Experts of a small language model.
Size: width 320, vocabulary 2048.
Experts: 96 experts in each of 14 layers, a softmax router, a shared expert of 128 neurons.
Training: a variant of Adam for the experts, 656M tokens, 5317 steps.
Below are experts of layer 4 (counted from 0) of a mixture-of-experts language model. Rows are named router (the router's row for the expert) and show model dimensions 0-63. Each number is 128 + 24 x the weight over its row's rms, rounded and kept within 0 to 255. Numbers have three digits each.
After each expert's rows: "comes after" lists some tokens at least twice as common just before its tokens as in all text. This comes from a sample of Wikipedia text that the model never trained on. Tokens count by the router's weight.

# expert 69
router:124142092148069098104151109120125174140139130144134079129108123159137161123117146157132106120123149117109143151126138105188135138144140165141121134124104142114123100130120152138140119095100084
comes after: "\n", " 19", "l", "r", " St", "–19"

# expert 19
router:123157123127112081131138114126113128158149146138147121133141096143137124109106161143099136144133104117139168149164124092154153123130112116129090120115094179111121093117115151142101123109163076
comes after: " 19", " |", ".", ":", ",", " 18"

# expert 26
router:105162115174111097121134120156109129130153119106136118165095116159160149105098092112137149149182131121077132157169135098129127131129084150151079134102125152110097090104126127149122097112118117
comes after: " T", " G", "-", " F", " the", " S"

# expert 12
router:119161120115085091088134093137129135168117130096143141130115123146141157105110121144090142156137122105125125146103151097132165101116147159137141106113126150122125134128109124162122095106127123
comes after: ",", ".", "e", " and", "im", " is"

# expert 76
router:098150093121125107109150088131079164162136182148130109138111109135155143121101170132098159131140101082115156149131148106147135116120099139109101116119148172072120110125094120146111119121152100
comes after: " |", ".", ")", "\"", ";", ")."

# expert 10
router:094142109142109111087149088133105166133139146164112100178118121143125149109118146150118141147155079099126182136106129137183143095107086157125114104131086142101100115128099120159083122149157111
comes after: "'", " re", "ur", "or", "vi", "re"

# expert 4
router:141158106130102086106137135113110169108174117128137117126114110141147150101121141143103157109119127109128164173146160108117142154113108143117111113122142120128078118121100164174125125107102125
comes after: " S", "s", "k", " K", " W", "z"

# expert 13
router:149132091166119081116114081138111160137183124111140120141113124127136116155153144112107133125125124090119128149104131061121148074101090122125098128094116142125111110123114160144112085125138089
comes after: " ", " (", " |", ".", "-", ":"

# expert 67
router:095125127164124083126173134131106148119150180134104120124138115165111154097087149129121135143137114105126121163150119143143134117139145133142117104117091176119131105126099126124090113115130068
comes after: " |", " E", ";", "|", "–", " F"

# expert 81
router:105130069130112130115170109121077179144153130142082122147098117160141191089120154146127119131153127116116128150157152095149130103126115130157117088125105138118091129094114131131080108124117126
comes after: "\n", ")", ".", "==", "===", " Born"

# expert 90
router:132157095137094130140148147131102146102151135131124104133119138129153160123100158130101122146143132116100170166114151098186139124120101152106138098124119141105123108123104129132116083106102072
comes after: " 19", " 18", " R", " (19", " Ra", ","

# expert 58
router:133140128142119084138165104135131147129162114117141100124122086176114126112089151139071149122125148106105140174150114110152123101123101142177108115119103126082125084106107120129126109118161138
comes after: " |", " in", " of", "-", "en", "in"

# expert 44
router:127133127104127092118142154130105162136147125179166139147147134143129119085109151142119118141166165097124130132150142077137145136117122108140111135085128096131116076075132138119101138147113095
comes after: "\n", ",", "th", "20", "See", " No"

# expert 33
router:081144115175122099112117108118119146114166160163098119146109125136129136106125186117073115136149118124114105176116133118145171112116113120126113136128101179114102124119111141155093106143124116
comes after: " ", " re", ".", " ex", " de", "re"

# expert 14
router:118170124171103105118177107173137151105138139125081113166125111156139140107128118134101168127145135137126158151133129111139167101116099185146073079121107139153087087106121184164107091103126093
comes after: "\n", "==", "===", "|", " \"", " ="

# expert 25
router:113144119135106087095147079112114157136147146175115136134125108133149137118110169160101148139133128121124152161120153099146144097123106141112102120107091131108132141119107149163092113085141107
comes after: "s", "p", "as", " ca", "la", " con"

# expert 79
router:118141082149090113093141083120136170119126163145140121124089138146161129122102163162122146143134124104103158174153182073147160139072110165157149103112094157127115121114101127146096085130142109
comes after: "s", ".", "\"", "Note", ")", "%"

# expert 51
router:117165102152105117099163088186103149155142146125167109137127076145133139102099145143089146128157125108123155153114137113133112128113104120169120126131101161119104110127092115144123106103125145
comes after: "s", "us", "as", "es", "k", "ke"

# expert 15
router:134163104151098075119158112118117167159125154155124139168133112124156160109137144126116156169165136086100121141114137140134158111124135123112096087129141157126136111132080143135112113100172100
comes after: ".", ",", " and", " de", "-", " So"

# expert 65
router:116133076164073100107148132120113129133154131117101070160114130155166169096106141111123145156131127119109153177129183085161164101117114139101119133098109128091097113122116170149125126096162094
comes after: " |", "–", " (", ",", " ", "|"

# expert 1
router:162153091156117097110128121137120182131172161118104092194129113152121119086135155132108135146141134109131136154146125102134123127087132122141113135098108166137111090094092129128129072120159129
comes after: " ", " S", " con", " p", " T", " st"

# expert 82
router:113162093108094097153157058125119171104165106133113075173126084163149154120101134132135129115131125110077129134147128111134180107110077143124106119139117144112117115087108132131124085138128118
comes after: " |", "re", "er", "n", " D", " and"

# expert 0
router:144139113139156105116159082122109134146150147163168130173141109154103120089111142162132123117127149106137120141166131119139191108129091130162085127107081113096094126121117103133094082131179108
comes after: " ", " F", " f", "F", " P", "app"

# expert 61
router:121121103156118132131170111124100154103154173166115100140130117149120152128130150177087140117113148105085164136113161119138162099099093157125109115138117138127120133094125150149124084095143125
comes after: "ed", " C", " P", "\n", " c", "c"

# expert 60
router:121133137167078106124169105128083129155178122155114108157116106124136173084115172127104155164129115122115161168140149104146119133096110159130098095124097157121108137118124146145111139136115133
comes after: " in", ".", " of", ",", " to", " pa"

# expert 88
router:112155118131109105117140105155097142166153119152130112120099094141119144127101143121128115134127121092102163140112164100151150100106132135123128137145085163118092126116099119176117115130153104
comes after: " ", " was", " K", " is", " Ka", "min"

# expert 72
router:113156107159126092117137096175116138122106148168136118142108080138164175131117140138113152137155140109103145133135124129125153089110132146129112121101088170097119073133127156133106119108155133
comes after: " ", "\n", "-", " sp", "/", "year"

# expert 9
router:123168088109118076108150126161092140139149148157168132163106132146159147092106164140139132155120101121113142146130124120170140111110083175132100125140122101144136124116125113140082115069128086
comes after: " and", "-", ".", ":", " Har", "|"

# expert 5
router:113172112139138119112122143151113183142130134135136084145128106136168150091092138106141132137145098058101112138140153118134126124141113151159139131095108127095096125133124159132095113128133115
comes after: " 0", " |", " 1", " 2", " —", "'"

# expert 50
router:125167094160123086152166105164147146127126165118111120125113102163115174116139123153081202156140158120106097170151131135164127118105132132162133102079102158127123092143131130135133120077118113
comes after: "on", " |", " con", "-", ";", "at"

# expert 63
router:121160111097109105112124079150086133149168119130154127125085109146171171097130128125101159131133141090101123148136146083131152094091109139142080099126083181116143103117105145138113120122162130
comes after: "s", " of", ",", ".", " as", "ed"

# expert 86
router:121128080159102082089134096138110177121127159146155123125122124120143135108094128136102139122149142088102153136120107081143111140109116137152133148094133158124129122144101144154113110092127117
comes after: "s", "%", " No", "al", "S", "a"

# expert 23
router:134133101146095122128161143121114149114154130116159112131094100127136140124102164110105118127119141105111155141088130103149111140108098137160125118113130178138111115101139139143130111116131124
comes after: "|", " Ro", " Ra", " |", ":", " Co"

# expert 43
router:084150144144111117087128082170117133109132142155119123138117075126141147111129125133119172132169140128118143173121161121135119103112148142138118126069117123122113122106103130154095112114135085
comes after: " the", "-", " The", "|", " Mc", " to"

# expert 28
router:099173112143167087086168104157086157142156186142166129132136115135125173112096168146111150146110138111122148176140132151146148103099098116122156092095122140115084123126110136156121088124133068
comes after: " the", " The", " on", " An", " his", "The"

# expert 42
router:116153113126085084120148083130115153114141137124155113115111090134156170109090111109102148150126123114091118130125148103142163106106127145160129118099102138094142132103082139159121121099172109
comes after: " in", " |", "-", " to", " In", "|"

# expert 84
router:132165112113120114130162096147085161132169119133132123169124102154149123112092152114118128139133146101098106137124147127175143103105117130128117125093109097118128083124109159137125127134119090
comes after: " |", " 0", "n", "ed", "-", "0"

# expert 38
router:146117127181129095117147108122107161145143123141141106168123086167132111101139151146149151125169134091125132145097149109133127147129116136161087110138098114077100095110123133162110086096145151
comes after: "s", ",", "y", ")", "a", "li"

# expert 83
router:095148135126112116102131114163104143115154117134089096164133122142130143115098181133124140135141137104092130193132157108126132133124065156163084113107073132096103107097130148161121124139119100
comes after: "\n", "==", "===", " ==", "B", ")"

# expert 68
router:110136130140105114112160131145093159141179123186109129178149134164130177115154130168127104130116137114101150173119153123156146094110104138154110129135133139105083098095084158147099105122108101
comes after: " C", " c", " P", " ", "c", " p"

# expert 6
router:126149126152140070094172123133080145107140136146104121165115117155140165096077119132151143121113094105101145172141125140137153113098107116143118145109126144116105085097116148157092130127121113
comes after: "d", "st", "th", "il", "ill", "er"

# expert 93
router:093163110129118110113129110155094134133131135133076102146141118140153145143130123150125132112126125127090111124126167105133204100135082147124117103113072169098126087087110153148102085151120096
comes after: " ", " (", "ri", " m", " un", "gh"

# expert 16
router:122170120121089098110162115134112182128147140139136104176122063144138141106119119150105143114150142131131140149122131127147165068099120133121085114138108152119113129134126148155136070112147082
comes after: " ", "s", "c", " and", "l", " d"

# expert 31
router:108127098135093100144116110145111147138142136146133141174113112137140144098116125122115136128154153098101135144137146095129143068094097141156111096104104144107109092098096162144113083123117099
comes after: " ", " (", " \"", " I", " U", " O"